Experts of a small language model.
Training: a variant of Adam for the experts, 544M tokens, 8295 steps.
Below are experts of layer 4 (counted from 0) of a mixture-of-experts language model. Rows are named router (the router's row for the expert), up (a neuron's input weights, with its number), down (a neuron's output weights, with its number) and show model dimensions 400-479. Each number is 128 + 32 x the weight over its row's rms, rounded and kept within 0 to 255. Numbers have three digits each.
After each expert's rows: "mostly gets" lists some tokens that are sent to it at least half of the time. This comes from a sample of Wikipedia text that the model never trained on.

# expert 3
router:141168115109134111153168158115152135143161174152116147101126123059157105168096136135165095119115123135093157139156128108099156130152113105212149096105099152148092152132150166144129171121126132129126142117143121127109085088164036123138075179
up0:115174134086154133048096118158153113096098191118196162086147154161121097140130110111092054184157187164154151128104130135096132150098092101129192176145170143123120101165178124142088080133120129117126116155154188151122091145146120150206109081
down0:133105158087128091125139114147129093133087101094099130104153229155178110113110153093145131169120103115112105097197092117218118129123108144122145100129127137079140132111143099102128166155077194119162141188082142177128126100137124124121123115
up1:148116151169098090089111084111150182136111165142106104086139187032132125193187127150122172148192136131160088131082177179174108148165095158088186074119115123116125113190105109081107096118124128174133163116103135095107079144129084085165100087
down1:103124141122098122173113177174114129122100128105117148097090156136093125102129099159131143127137079158127086099090130140141158084145155117173109176162076160132105064158142159140082120193155107115091112109106121156115127107089168111133146164
up2:099174167132131195179140108202135135120141134134086198133185105099111115169165115123149133179162174116132091146177185129144135092110081165170110126083194152110174150094125141120102141101156196183143124175156120148085108204085087100106108137
down2:156152155085083095169140113134064124131134117151116160181079060152138140122213165074136139171124064118162093098112163065111095149134099097113163169182153140176130123170085146089109153150106127125103120130086079077126156120132104189153172144
up3:126156075106157082157141103154078166139090131102165188115107154131067076150165072155175152174096139164137102149182107155070113123135113149129197174185130151112108111133057154120196144107118198125116083093154119169095107109144159131133094091
down3:168142186137098121109049129144126167148196136089120137098136134164148140158048118148090075159111129115141138112141153106091115104086110097180130161152169186114128125165150187082161097146171144113143097145119121113131120066125136150157118134
up4:116176129136079131158109098133128096164119115147144130206131113092141125140152079112160161190113087088168109205091158101085148061075110180093124116126127081143127125134101145111147111178115118137146129104144062112096090093047138175104132113
down4:144096170169109154109119093141162130092153133111127173123110166132157056100096120228150159133173149130110118104116150116104091138092155134144110110146104110167118093053133115069107129089121151147159080133120117139112105145106175164073158129
up5:168108132152122098101107133126109148135093104141158129146105049125064137170175136132143163145102190160134127161123135154119131082151100167142193180072147117055084202178155148096147078068157114064122127121154077085194171173117128129116132158
down5:124080135073148156142144104084159132138094137117156158109154142098119116136116135153127148127162099119147131141099116146067100050159125080124094100204110130143117122088129043161116213114148126098160114118108171123145102182120081116160105070
up6:106117200134098115124101088079114181143144173184123084162110092074113126202071161119122145142119113065158147132135091148126133145127093124136156114124144124133094086115132105067159165141148115124162165084090087118085061143143132183114129164
down6:075136163109120155171102148128152158124152167134138160158110138103137122100135172147141159110129108117127163134116165077133120100151086141199124151115131163111212121091118116126137124120157131157136128142112123105119078115078153126130073093
up7:123165211100082136136153225142113189099130107170141143116125138161132134136141128115097219173109057135110098159162159149110120136088190156086153165176137146143098137161157116175145177160109132150142184127115115160101153116096148145143160155
down7:131106188111114128184124150118076100136136153118105094124120135109140093118099080157095111139068125167164134138094183157136088106169162139146094156145132104147099078169144136149151179166124085177122145124166131096101125135088145135124175076
up8:186114106193113120117116096104049131183114163177114151117114153130097160093127108161134139147089123105111107126093162159095109112112175105100149147164139132109121183108115103119158115179149097129154160084074076187141090141107143109135121184
down8:140134133074187163115122136115139051098122110193126054129114172112159115083128120105080084089090087118071083118094140124118092169073109188109134104053109092078098128148160103099106119156125137151093151064106144144120142129138146080126079124
up9:100141127146148135085145212185124125205116110165141120126131175094158115146070106141126100121110119139127071068162190135174141164067145181082154129087152141129085157187142146044152123125165140124201120113113117076157114121158061132124094081
down9:160104143175206142145155142169087152100128131163080057168193046115128105166149123083103118162107186127128163122141123118040123089135085097127109130131109200158124156148082151175092150109136126068154071160137155117144128151205108154125140134
up10:101146119128140162149100098124130138070127166116157148127091092119101154086153126145128153126102164187132146142126080161118124156040116133136127153100147140142128120165126080116111154137165129166137176125150129122141172150063167129120096127
down10:152162115168123082141110094136145133120117118178155094129113155149120135082130095153157051148161157155094167106146191152121183097149076181109166073163119120071141137134111078152162091122203140104154073117155096137159115103114187066180117091
up11:133108142159139093181117146172105139132073148147144134163163105089117140137139130089165036159117109133111097155200095139109139169126115151111160118109082149147143116151101150152119167121151114110105157146169100169169101115090090147123118086
down11:100152122147133173092111092140149129159120135154121114177137140151126138172093138094153186214156143061164131072110115116137191064101109173098117158147176133162110159130102109170134075097129126107145093157119068102148109140077140132094172144
up12:094134184117101094175134156205133173125126159129143197089119088122148089159142076080160181153129037149164101170109134114170110096075177106104130137093127073193107099112135138086181085147123081060102162085104097089149130192163155134096181100
down12:168101137129083114126132090087113134106084151109147175122132145183106117114149155157099142091163112121203143105102123127154109081117167102040123157161086088139132111127164110103131111165121131108130157159107106152145123106135128134110094071
mostly gets: "ing", "ant", "ical", "ate", "ent", " such"

# expert 9
router:099112121199098156111164085150133149121147151101127152097110146071099172077114077110117074106129130134130127100146200120122109095100107109049133102105123090090112160047169144150104116092156099135087146065146094161114136127170167125130174120
up0:070117113106119152087086158129124133163148147077060129150120191160056130170146103074091126143111090167158125142140168116170083173143113097104144160090152112086111111140136169110113101167138103136123192111123096125146122210190137121187151093
down0:126086178193097108128160138118172101150141168161130111211132091125128117170142084106109100125116092128070112076126147101143169082189125131126092110079050116099121118126085120134148101157181145145141115073088160089123144122130162164165133110
up1:092141131164079087062130075109158111093102134124119101099102116176097111128134152142183116193103112065082093147159103132152058066077177090092103164105175042143177092094178159094117149148184091151159120135200155112081092146154151178168179223
down1:201137124119159143093141152135087117167156199117106078094106096189125114189126093167116141142172107095109113166192186141144120159196149120134112136117177158088110135113113114144157094168193128099130181144143154123116139126131113160153163126
up2:097154146142126132133194142137112123146194160144123194109132109097117138131105157121166151152122150102149112183142156116121179101137082071174145113142115097123145154122174139139197111145148092112098160102141095192067145158128114145141096170
down2:110138155167136111106093117110161136122143123046105183079129130166117052073151106147113105084089098163109139130082083084160113164188119104122134180117170119123123154115120129105077137107068157124155162149092112103196132146130101086096121160
up3:122144078183081128101155105110121129093102186034115150093127122111128092117122079123115109097134147100143138123128183128164107138182143146130090099101170103096095160111152100164117192147072093097160076123102114164107171135118095094111123123
down3:136132140170117150139045112189144130123193184159154158121086118117035146054158136150186100123110099122157141117160154124108112130077125115106121146110123123087143152140159094121103071167125155045106101060077095120155098156096110144169098132
up4:109144135145119163119118079141155142159134110095116137151139164098104104112093106134151063116152134131067070098082141167129124112073143131091184118132101072096158193132169137096108046129148218105073133127122182106148139139107125144090134167
down4:140141075107097133153152120107166129143149100154177149112149117124166045126144130112144096146152105117134137081088139157104137112115126140094131159108130070160116136165177113110118148126067129117117113132135151115071118059106093071071116106
up5:158130127155107105130122118131145098180060167098122119127119171131154099175177164171162091161094093132158176189200166110116151133125089155125156075138140125118152139135103168128146106043135160124169099110074142085168125131156132138122105106
down5:072084160158106109118122120160130071095156124090147096029098132054120136174106108130174132119136133140122131132124114114178106127098154110102140103092099134092109175069103133118152148133112184152106118184115138169125082136098091114074140136
up6:086109129092151150145179179135135130139115103121102113083133178117091104107197156143151142120179099072159152153218112105158149128133160139104160135075154097106136150125122178124146119097146122125101091154168130197118119077141072084120127143
down6:132116092079138136153118082118094094112117154100094161151077149141127080093119125196123139126156109148136155199117081156131147132108173129126175164118094152152096142149152124136128107159085129132096120064128169180133123184137138080100116094
up7:102105153119119155140116175075155092136021189150098142122078087102099208155142095134104116118159089149122147184186141125146154147149151132113121145083166107127179143117171097144071154097059110195146160085130131134155132166146172101194123107
down7:165116154151116135115184104128150116106151117149114165105123169115079147088115118164147119117077109139104140187124134093154106076135164076127126097125115122124124118080126144075089112093139143080201134159093101150166093092122159094107160175
up8:115148162139125188093130138089092102097156085148102148180141135129098105109144077137143083128064082163086148156119134121103119135104133124110137144138155144120145044112121118117097113109144072192079168118141099148140127128108129110138141101
down8:088119152120120161198126084123189116155053143078122070104121239089149133167136117130123097126068066116140136154162143062108100112127118086151120136157162148132111066158075147104138124123146132110175161064143136147146144130128116141131144109
up9:101099098104118149129092119118168096092098177132126105104124143174134145110119107164116185106092116118126142130158138151152171148062007177046137175090156092079106143102208128182143171109169143134143169101095089111123098108110149093151146121
down9:125082118114179092161150153167053170118160096080104141155056140124079118113122116093099151092142081134113227068092167137109096152150166096115113114132094093077088106101126119129119098118145159089132120114144156176183108129145108131121156150
up10:127114122142084130168139155125120157093122193092084174167169085191110167118162097118116103154117108155094106069126124162158105145211161098140141134144154176051194163142087105133137134172121057117163087099119173104195138074119072157115161123
down10:164111179136093079079160167107146169181139105134162095224154126119125146109158132078176147077128139086092141140067165161106117111116124134167151076130108100153122110072184141173127100087157152156115112099094099101160098072127138128108132093
up11:108102096119171096136162107114117183091171138180112130156181128079136118162175098171141089100142149153111162114129180117119182106146053093119121092134133117091148144140172192148158102108183127160095190113147112098153114158090111125169152129
down11:124107100090145189136123089183150111129135120154062193043163162140130103125096139119089154117137102180085076145113158144142154122170144117109118125124098151127126148159167136192125101116121135167177153095112153148119140135110129088072079167
up12:112112128112144144156120112127138122115167092115151128166080135126100160072107149171113130163193111107140117102115145109099137124097087109063181069128169124099186095134176134124071134113159124161153123088165091116158133092144148088149176082
down12:150099179180143125092163162108148149152123092146107098144088099166110093142070086163081134169091100136078123108068061157110145113135132126121081124181091143073152148133175164118118157078163143164080082118177153109124147169090102167139120120
mostly gets: ")\n", "ul", " s", ".\n", " over", "le"

# expert 11
router:148088149131144100126139090113115124145125142159117175127144077113117152141146121073093106134143101140098182121105093107139109145145113140016104149125097117140138114091149120126083161116097141121115094119128116118107127102062155142129102099
up0:034129163163131187127119192142160050170111053177139113160088149072144129137110096137132123101136117094077130141186099107149094112113055186094197132103215124086126111110117124070180098143094088124166149090212101082050180166083130128194116159
down0:136142124053155089143161200094106067170117173163080112132088141164099181153119180038109139139061116111128159094135140100128100163167121131139097155154121098163153101150168208115119156074085154157078141157128124103146103128137133115141135120
up1:112043110129120138107155122156172125081100089111079187140125109162124114080123060112133161097148115155149109147161165196149099133148084102122118136088111129153176138116090196069172157100101093140146170125086159143130133141106098101170117127
down1:152141091095132123097126102112085201102109086151104130054108085127105089155161203174114158103078151128117126107137103136069171165123115107126103145122142094176166126143189114110147127158122068102120099117082151161085148089112184123178105134
up2:158103136103164181156131128199164110159057152147186107129122099105119116163142131105151088125107117142137112144150117076157123130135100132113131100127139092099120159147090064097121136129144098095162089112138142053137094127101142142176208141
down2:078140133121114134149152169132119180177133102132127114109131137104140120104143138138139142104109129122101191147092088081125116123183113165133086134128092149131136124146107113134082121138107123117099136111104141147096125109128150124131112084
up3:141126141150207127170080079120156118109058121134153172150125101123159088109116162138144117138058145101169154144133135116138120066081124149153127159136187091096093121197138203143101133126203129123163124084163135080119050165127130155161127180
down3:084152123139100158194130119100099143131139081077155126144025128121110149087130137139132106114129090150126192155139113178156087103157144127078120107076152096099127121132118099097085103120142194133116094126151191125115120175098144119127101080
up4:128111202178173112137083156153106133162150186125165119143120129192141104169111079139107162131123128149121102176172188153164178137112083130108164088071078149148119120140100136114136145170080111169094176125134151170130085190147110146152162079
down4:131064166088089082106115130102106161146123070125177109133163116118170169178098103106087097099147114141123109105075099106148124123041120138202186165135106153127148121094160153106137123114100140178123123133168102108132077092070123117144095144
up5:108087176171210141134139100086124107104068113128175131163157111089108094134116065089147150174143144161076117126111148161098058106109104122110255116100133086162114092121125105100089124157109164150150107110114136168156107142143129128150123136
down5:074141138137119115142083159063136177165055084148070089125062137150142136109107143123101160065130109119175120175111146172092135058106117164110113103091118155163162140210108108138148154137139131127098147106156133148181128120059157111074100098
up6:048182150131166185124085129159086115144110108128144175114087145103100114098155089111104130132182133114099120176159057181157180122128106117153168114072171078143105183148078088100116187098103099188148121117144092149162102123111144109157196148
down6:130135109121136135076073130136177149116118179127152132100129155157120117174154164103160167139143124104163107150112199155095182124130199107131125176090131125145132094128169122186116173139164125104125198154136162171156082102154135114149097187
up7:100164108154146158150148150113184144107109119127159144131128091124181093154167106149121156192137119195101076127160163172126158109179085118151134136178161132116147099115083161109141114112095142118092079133135082071168139122085106091151072165
down7:093097098142144152079146122129159133114114134191101143171073120144098116108164096159165097064178173156106107054176092052103146123158164152107134103161184123145072154117112083077107113147078099143110119113128129074102098144133108126101163142
up8:098087185117107178143108211126115110120097137198146123171127074106140131085151089088186117155156126131190128146131111136114090147013148141096097127097149135181095179170170083148134120146180175154130148107149072118191117127056124120137128056
down8:086112116113144096061136162122108134165105115122137170133165098149151159160140107152116090144099142209079135123125164104129156170164093116172095124107076161128112142079155133066039127148208133105127129081102145142089138113133193149199131139
up9:125147120161152085112128181152138090122155089155075146152124143122160165136172065125173121141160090098159103101166122110117127184126145122119113101173123118168196100220131086114191102081108144170158094146159132168136181154053125159129116169
down9:095155098135176123116157137086196134170079065151090124166081134111087121151132124138125118068115125121103123122077100155147157133110170097141139135084162064099199110109129116144092110088114139141146057136125108078115145121148101071144146084
up10:121087176149111121160164114100137154157098187106167122114085100166077172166141119170125108089134128164112129146138174148129173142135081182145157136137206049086110194131180197091103159132097107080119128089096119125137113158085124181109126148
down10:183129121134162111119182128174158127097104167139171143150148116106103083143096116131115175115145125106126118165082047097124119093109192091031084116155126076142167172113120102121129134150157155128131151162147130121150123162113113141134132115
up11:111051153124161101200120176103166100134111136170139109137143111154141160138104129119138089147207107136066109104101078108183133158149124160138177153118126153112069163072150180194177171081151114130079159108098071122095165071098138113113088091
down11:191116094099138142115161133159163116116071074110108148161131084120108099137145161133161180115141091088095167177142163158150074099148177083123130129085140141120164114136138093101160072147112162093199122140162152118112110220131190095157061117
up12:116036142080120104093092076091147098097161084143098113167071153131102100140141101095054193146130179154073141130162174156132175127101098165118119123086139094080172098096134114128090070165090163133123108101141122083167152094144092140131120170
down12:087077143134136185162135139155091147141110140155144152230052178083138099147153082154087116120173113131169124126062131121174126104143167117135116147119140100117157107093148121073115166184101141139155099160128087135113122191103113115144102139
mostly gets: "at", "b", " ", "it", "ud", "v"

# expert 15
router:122129115101065101135134128103111192065146124114150091152146080167175099162090151140101113175156168169138092151133165124201142110144137172142121115158164111170100093154166144193082163087108171111156160121080124210096159168116057148117087111
up0:106078109102096112146096140116162124197121115110123114106127141121083098162175143167129210205144157139143138161104143125127158142154082146135145111148153135126130128152106142153127106101049140123099122117127177119156107142133141152111149137
down0:113105111184149131117159067163121144157137113104140148142116095160188066182127120108097126089151134161145109144114148131165095156103134100153055121077135171137106149163122130174163152134091123178198164162074119114157120110123125135136050146
up1:141108134175086193201169123150105129106189130119125154177193119121134219084143185157135158147172166096168125112112154106169156117131146068144122121087145172112169140116105201133146167094115148182159104137120136140131142145076117033116056104
down1:165086093141096108159153161122127146145099111100085162085113146129121130091123134120087147131124171169122145111097059119123109157151142078185092102115119115131089117118097159123118146108067115098142086155107175128179115169082119171162103087
up2:131106149066147123146063102152109090124075092159094131138184110117134144082124119161089106086166128129134069093103112103151167132084157173159146124088142148135079105140099119153124093076117170140182173087196093175131112167104157172165137147
down2:139050171083136151155150127197121175119091089169123157130076132142124206159106154110114161114089111143111123103164112152104134120107116163164134117035103162185151148147152161141155035120136204107080141110116133173134149134101118128156134139
up3:057090133125118167149117165108112150105113118178146128128127162160213097137064145168111134137181119130095094153076157131188117143095088158098122167113104152162109105117141145108175139122139177147165136150127099092116156155125169108147102130
down3:161142156090148152129115078174110148129176104098151105114100081137158150164157155078148130112099174129151133118099152138184109201100093098131147098092169165130156134120207177124124130150121183101108089087132087082124070152083107096165100147
up4:101090077145081163224143219108144138130153057120132188121169192165122119154063124195114083138120142064147097124104159126117140103180153172122084066159108114120103153150127132132156146158151108134133168119122088088180157099121088180130182137
down4:131121135187132103141102132089141106127175141158164099093133202086140049133130130097133098114107136089177109123143110161078104113112097159153147088172165104155201137096127099114137135153097159135188144186161075172190139123093120143168152084
up5:138186110106134110117103117204085107150162089113118162108147137145192121110161140110102137093116154089112093142147089137194096144128118133161117096084221124157116114136137114117125116161131161162158089117093127132144120087112097112209145132
down5:085142131173107142160114161110166094083113139140195152095102143183140128118157186170147062131093119136174130090160142118139147108086156120122142144101157135132148112059112108088127091121071081099125123125137143136132057121138146120147153108
up6:118171210137120086116098131129098146139111082114114140098112092033060107133079061161125149172155078132133076082104124182148147079096139095103141194160192107148132148125112118146115107070137177089109139127076177099139148092108150159126102115
down6:176133127093119119143168093164117088084112151144143172144150108078151125140130161128101146120116081085207138181014106144116152105067102117085121150155206098123119114083081146173116087103085078086082101086122123131100135126062087126151139111
up7:124078126136152124162155108137157145158160071114113153080149168135102168160106124142171135198133158092099138098127157176162116172105144132085133094181187107109117138175147116147132147190107155072151170173126164100159108123136106139140116110
down7:185134167093086125158108163170124156152162105145124143118141159173108209119130099117160114213150173120124144133104070090105088114090172074174073125131066112141148125128171074096136148114155153127164122121120174103109135112111121196150133151
up8:144131039104072110124148160100124143151103139182118133150130136148109067125153108138129138144134157115072129133165114113139084121125162140115181101137126114146109139221156132089121146102141108086164134095167109148140112167118143164125102170
down8:152054165109086080113108072112130135182159146108116135108124138148137141148143103144160162151192098127090085181084160141127084066165118056094091116131120123094147140119137145146147125093147089068177129127170167141092151175069099147144111135
up9:065176137100134158161161099154101119161091163093099128140145156147122083124152143093110195148181150124098105065193122146126183092143169132159145090129108126053139167171069178141143083161098120130176154108106139179090150197126128175164126130
down9:132148141149146108142141135147132078111161146086148130127132156113086120115101125090117060127077070086168125123139212171115086105100121138152122159135113175136083172152145143085110096160073097121144171146137126103136194113133130166159107114
up10:126153103128158170111134182118111132157156061143120153204178120148097098086115119167152146149057132163112148128122186111115147160070140128078129129117170126140083156090109129149097136073217218115118127133082124166153155145093084084111126093
down10:100144122102114117151082135127085119138141131147097107123122162092186143077120167138115137076086104135154126173184178099128150166123175179119153094113198168142150105083170128149124173141128158146186088114141158125108108175090121132091144135
up11:115096150171123125149151089130154124133193109142162133122147123150226106114140069170174168178164076136070120134190134141115125110148135150186208111122111113139096087163120165131101162138146196123123158119080144127092120145140148206138128127
down11:169150120140134124110144126115084120151154130125176140116099122117187125142235144186185109135134081100137145176117121148119073118116125087148158119132152110151141137095077090074209096137077093094127177131087076135155184129152080179053113056
up12:094135125102150199215121155199142108105122162139129129120187115120117137172150104133069078139167099143112141027158114170152060096101119097113126137123106099145122127158105116111130115093101166128096164082093158082139106121099171161144069144
down12:106117092178170175148126125141122063113123108133119177129149130159146114086139085146132115157096201117113085192139122141058127082113132213125128089162127112119149135095122112188119195164138150140150181143107193135106172187117156106145109100
mostly gets: "ran", "ort", "See", " Born", "ict", " Coordinates"

# expert 6
router:103165108130100096177131142086109073160000159078118079104123175114148103116177157112138157140086063159128144137120123124145174174130139133058127086144140099117129163132142139142152135130130093136145101134164128142134146086144152112081154179
up0:121123151064158075157083091131188091127120132120133116100155166107161088095097121143123162165186133081083167138136193137134095094118129116111112130110139092166121083081116161140119066116152137122084129100085137161106098174139101109122170102
down0:145169134140181106157161145114108179128136120121142139122103175136133074130105154103091047118137094123130151130144131087119142155140127145132112086042118128153146113144073120144175155098169108185132099097169139135133145135110121090144116108
up1:112147175116114117146117165145149112108143156198129149146119146150115148117113162119171157160172125120106130049102088154138122156213156126104190151133152127128102137182127143132122140088105136163111114107119154171189148132158072142142096104
down1:097143194114105081183125140075136100146136112112106090168145186142090108142127132121192098115132182153108152162109128151091101147097138167187087140120187116099156142086106124191137122176132151113105133206129164114095108094128205155135110126
up2:070192072192190121165189111156088102073123125135147167100133037132130096127099114109081139141142137087120065129097167228188095181113133166102081065169137088172174144144111112095099129128132167065117088133088171167124080102087117140139104143
down2:104184148104131134122139159148091167148118024155121179135114071167086134076087092118120080107104159115143102130120156078055120123090117086162150115102187138098163114151172126136125118106100155127097127144105139139102104120178120171145062135
up3:045159127199133133103148185133096097137090126128113121161126131135118091163162140130090090135109133203136122132161141136149143133168139128147147086094194117084111082159165091051114103132157120093153166157119146133155071123134091126102083095
down3:170118102129172156121109120036143128134176139124145100113130095141112151112083078151128171108176113095121123088081111091115082112100142088147123139147126130144147168110132167111094107118105124122124103144168092162144150103216158166108055158
up4:124074103084139177118107120130131143125147103155144174121178101178100084042139156130076116098142206146130144153142146092141149141143113136137147130119142069166143169145080113109155142142179160099120193170115102084126046167144206138133118115
down4:082116139139174148094133124137148074120150139122106152115101114149118157105060120143128104108140161137162119113081163121119116105129128103014140123138144143142137089151111152100184089086110151079141111179120142144119043140074128053154088046
up5:080103156124145186129200125100120142105102119125201122197112120140119183113176175133188084129141084145138113179131122198148148110164189130120174142161162145124080077172077113116096121149087120120128173177086144120202064102216131208162139075
down5:137126123135101123088178156096146148077134107133103154149124130154106153155128107150164178102168120094125151135105121133138087139134157087121099108160102192122144148183082169096038121127082096117180120147139139133100130185134123126137098069
up6:141095130167121160141132094150147147123146091159068170165134171051099119203118063129128137165105104146110098144139171110129123132114102168101158125099123145153167100122108124165198142183113077160173158079081175100189132103140153076180097135
down6:113128137092156090089137110141090148099136112120115110175102166114124128150105121096094152144095134184106161191131091151142066127115126139102147118145108119105121091145110135135100108136058084105189169128153170117148120092102060119154145098
up7:134135120198105115156154096130059089131083078101075175115118158146153128197140114104066097092149153158195084174125146137131121129195114077093110148075082097127082088098097146124079135149056075121133102065091145140108175152117110153151148104
down7:107124132107133116108079136125156080134159155145059140149168095162074116157142187119117147099094114094096140119066101075167152141129141174072134109119153124136127070133138161172078171072161147097085081146104123064147123141055071156154221105
up8:115111104069120139188157182119155102160129109107156149113135083179159122108160140115079129126185100105135135144096056177145169141100145133157101096137084120180142112140146109090116122179177226079123202127177084149188122192127083138143115166
down8:148182138098094076149144117116084072187173156110136166032131150084178100110136156165124139131118119139129147111175117129170102194120121152107140179116082120128162161106155138136146126093128140188151141093065139137152183152088189134109112195
up9:148114137154152153141136085081071115129128135088156156112165145079133082123112134138163142176162109116124132082127097246158178150094103123088136101164165092054097139128127107152114094106090127123142166091184143123158151139145116138122122152
down9:161122125167111114125147133102157117114115138132076091118114135154140143151142144121117133145137185153165146089139093113172165121120147089145143153122129094167088087163197195122094137152121186095205160141117187093109052204136132153160150107
up10:118129180181176157139143174084144110129116140118195115182156172106149154119083129159133125121103106168087043115130129106189126154119123164071182124065109106156118105151144145130143102211146104137139198111104153130117195138090075143156122136
down10:129168140145155125169116124112106196093118135137155163134135152157089131105110165107087163111103126135173105219120149140068105127121165128109098167116139154124142108082093148242096166070157170127178148169159084144093132063130114128182121104
up11:081146132115118128118168157202113131176143139097109102145129134100065079155132119102132146116144111102167163139123143146116161122106151111149126096118137158109137112201097125183076088137143139080111169149095125159102094089164079122124144081
down11:106130066079118128135159127197086157128214080078119130109103137099113150120168127147047139056129106178132151187076132158099124106163173143108115120147080128148121122142111110133171136162139123106092107130147109113146135142095131066111152092
up12:073097162136113100105124159119126158174101116134113065155143184153160166082127150107124147182106136086114127189093114128169192146136139142118134184161131103073181064103161096144167096151113191083163159177089117074084074153181134095118145178
down12:107139151155082131086133151099183166081115128090118124175144073137196090109145141100142159135180132110093133096108092151090105118160128153134052125121121143070091184117159176076093154103098101137106153121145140097108053156122122143070124161
mostly gets: ",", " (", "),", "art", "\",", " including"

# expert 14
router:143150139123118115112161078068104184116141162145136084114123099092109165167125163076152073114116120117083112093143148098101111124149107153048082149110132097203181119092131118145050090108191099107124154136128161119087156057089146199079095108
up0:129090203146095105189127188121126138110149152037159127102139095117083154120128111032074131121160143142152117128179171148141109102095110139133126132161125111118089081116097115131156159108118168150167144134043161182122104104137137131155128106
down0:126108075113140164148195130132167073135190068111158113092157131108109101113112093093105094121140129101057113137081131137099127147117144162078136099180131177184104107077160045101152070168125095124171138142155154153134133157144108137189053122
up1:106098123151104155154147043137150104107105125183142112135133081106134113130150062195207165128135121084049124057136083154138138181132114100107145142097219159146109128176132151081088123099188119170166178170139103130114127166155146143111108135
down1:098132101104156145107109169172149117120173088101174156132160129118101128066160100157124167135122085141175196148093135164165090088119144089147111091079102106094156160147149123140121080162104140098084081134100144125147135126152137131146115118
up2:117171151148164140095149150157150129076132170064115114166187145118128116121113137144136136205095113153062099163130112177119100153127074141107069113155102134113148186169125133129112107142116113156106161147089158099180188094183159128174107153
down2:166158157172114114133145068172082151165111131109136166085118087139156123131079109088121129117093080146156120119144163125113091132131177137132059095140129150172091103134116180113141134167183201153130125082079130099117109096157104187133083133
up3:068109159110134111146087120134117100132089134151183151137082137092108171120114107131158133130110089094172109158177129124126123126153083133083123140136119090099083135117135112104121135105105085116157153135112137152118103101110131153099094183
down3:193117102157127150147110121107133145138127158114122132110124108194110166165155092167158172144121124152147113110133126133128142072140100117151120202116146175155123114143123154120142126136082180131146119154163122133152142125133165131123098077
up4:092161096181097113166210136155099098102138173127090142108173165086091120156142103126114094118125121155132112154159202152126155126121133139106201159169127144099097151202111111117067128173082097093121110105124113081157083120165108122160147058
down4:148131087153107126121124120171180121113111063130141171077114140131126127163105109051114166163131139168121154129122090048141148168150078084121121123132119122144108158146144137111183104131139069131134069148109099125159123180111134138174104167
up5:130152184137110102135105115139131076173128097067150170099149127076090110110167174124172080108127140083132105191154139140122099072072138163150157096127189095099123176181167111104161136068145126131097110086101140078150088057132135133130155129
down5:124120178157148140143104087143092135127128092179104122061156134156155154187139097095125104129097149094145094184118186136104105165094178120053127133118145117107132133148134139187078143149124139092108129138120078104159051110088134107154100135
up6:122109067182128126104088087152180085107170158089154121149135181158096143165156128201094096132171106116112090127171162151176130096156176123137182136149141097131105110100141111103108116153169125156058145092108128135102083162168125181119141144
down6:160127064126096158134142110094089134147188161117104094110159092115153075054117141057149041087114138124080108152112152210120145135088185182115104133118137097107136067171214152092156148172120134118075118156119102136105096124091158120129139209
up7:117090171167100139104151153132166098122149106108177127167149128131095157141130118089144144117109128118099111156156161158197142118107136148105094094080116098161060125158165177092150128100153087159123144089106077129127154112161115103128113161
down7:124126046111111128101159166141145085155173088132163163150132106126129164129104128076107139096115127141167115104094117128148121175119148163122157146116061113123117141171164108115092111101110132141133057117086115119113157147058114101111173116
up8:155099161112211085067125121096101135164159187122175165076123149173130106104147124163171116163078124075160159090111099122100123131078143111146119172115097135133120123226150146141118124103117102076156117117111161102121131161093076107144130115
down8:111157078179116130150144115140110064128166163105105082138086094120119132125171099099171080117139180192121119097165108126120142061172159141123116141160106104086155113135108152110118054137055188111101118133135097136169124084135129108115175151
up9:107090202183156144064135157121146094117119145184153119170113129093157157113190112153134074108097082156125129137134144111121141104098114128070146165098091087179144168145147126084106062131156097146141138095142130127159085166178122075131108074
down9:112089179146083118183131129144119170102153113134136124163177153099136082158119122086102136082199088166132053096080174141149082163132132091155157174149150131046079122132085152145125147109138132117107115131090168145119076106132146142126120124
up10:071079109182092106090160055122143151106136090084109101120136111182079157115100178140119099127111067073071078150139196149087111062146050152127162142094168118131101155152159168085131112089125111124156108122118098170094150147156177107136150164
down10:107182149158172135125131089089122126134202121156135114117110102138127140172076115141130144140104102151128180181155131197139089144188105114099177083119174052189122085182123176100114162150170118085159144139123154144101124146150158119104146094
up11:121145076156172138157088125144149039101146113101129133165115151153114137145101102132110146135142131123088139143124176170123064141119157183116195154140118167123133150136126170127116116131138106110140154124112120064154172139114102098172120165
down11:153193138140126138156163110130061148118117191106101143123097170152157205150140141127170098073160148127074123134173161151080099138159138103099153179094151102121152151116111110110152135029140139089127121128098082139080105121197161142127137115
up12:161123092125124157165099181150105151143137151156154129129120118113153138160095095171190088117148148078176049131152151139136167150092129105127144087111113160151163175098154122156152090145033194134166100151085147168159142081102075099160128092
down12:119126062129149149130050108102100159098111107121104089123160074117112098131094159173118112116148163150093122139107109113096143201123131138192168069151082142205182126064117137151201131115122116069096064145163168164124107082136203103152069119
mostly gets: " said", " out", " However", " because", " that", " however"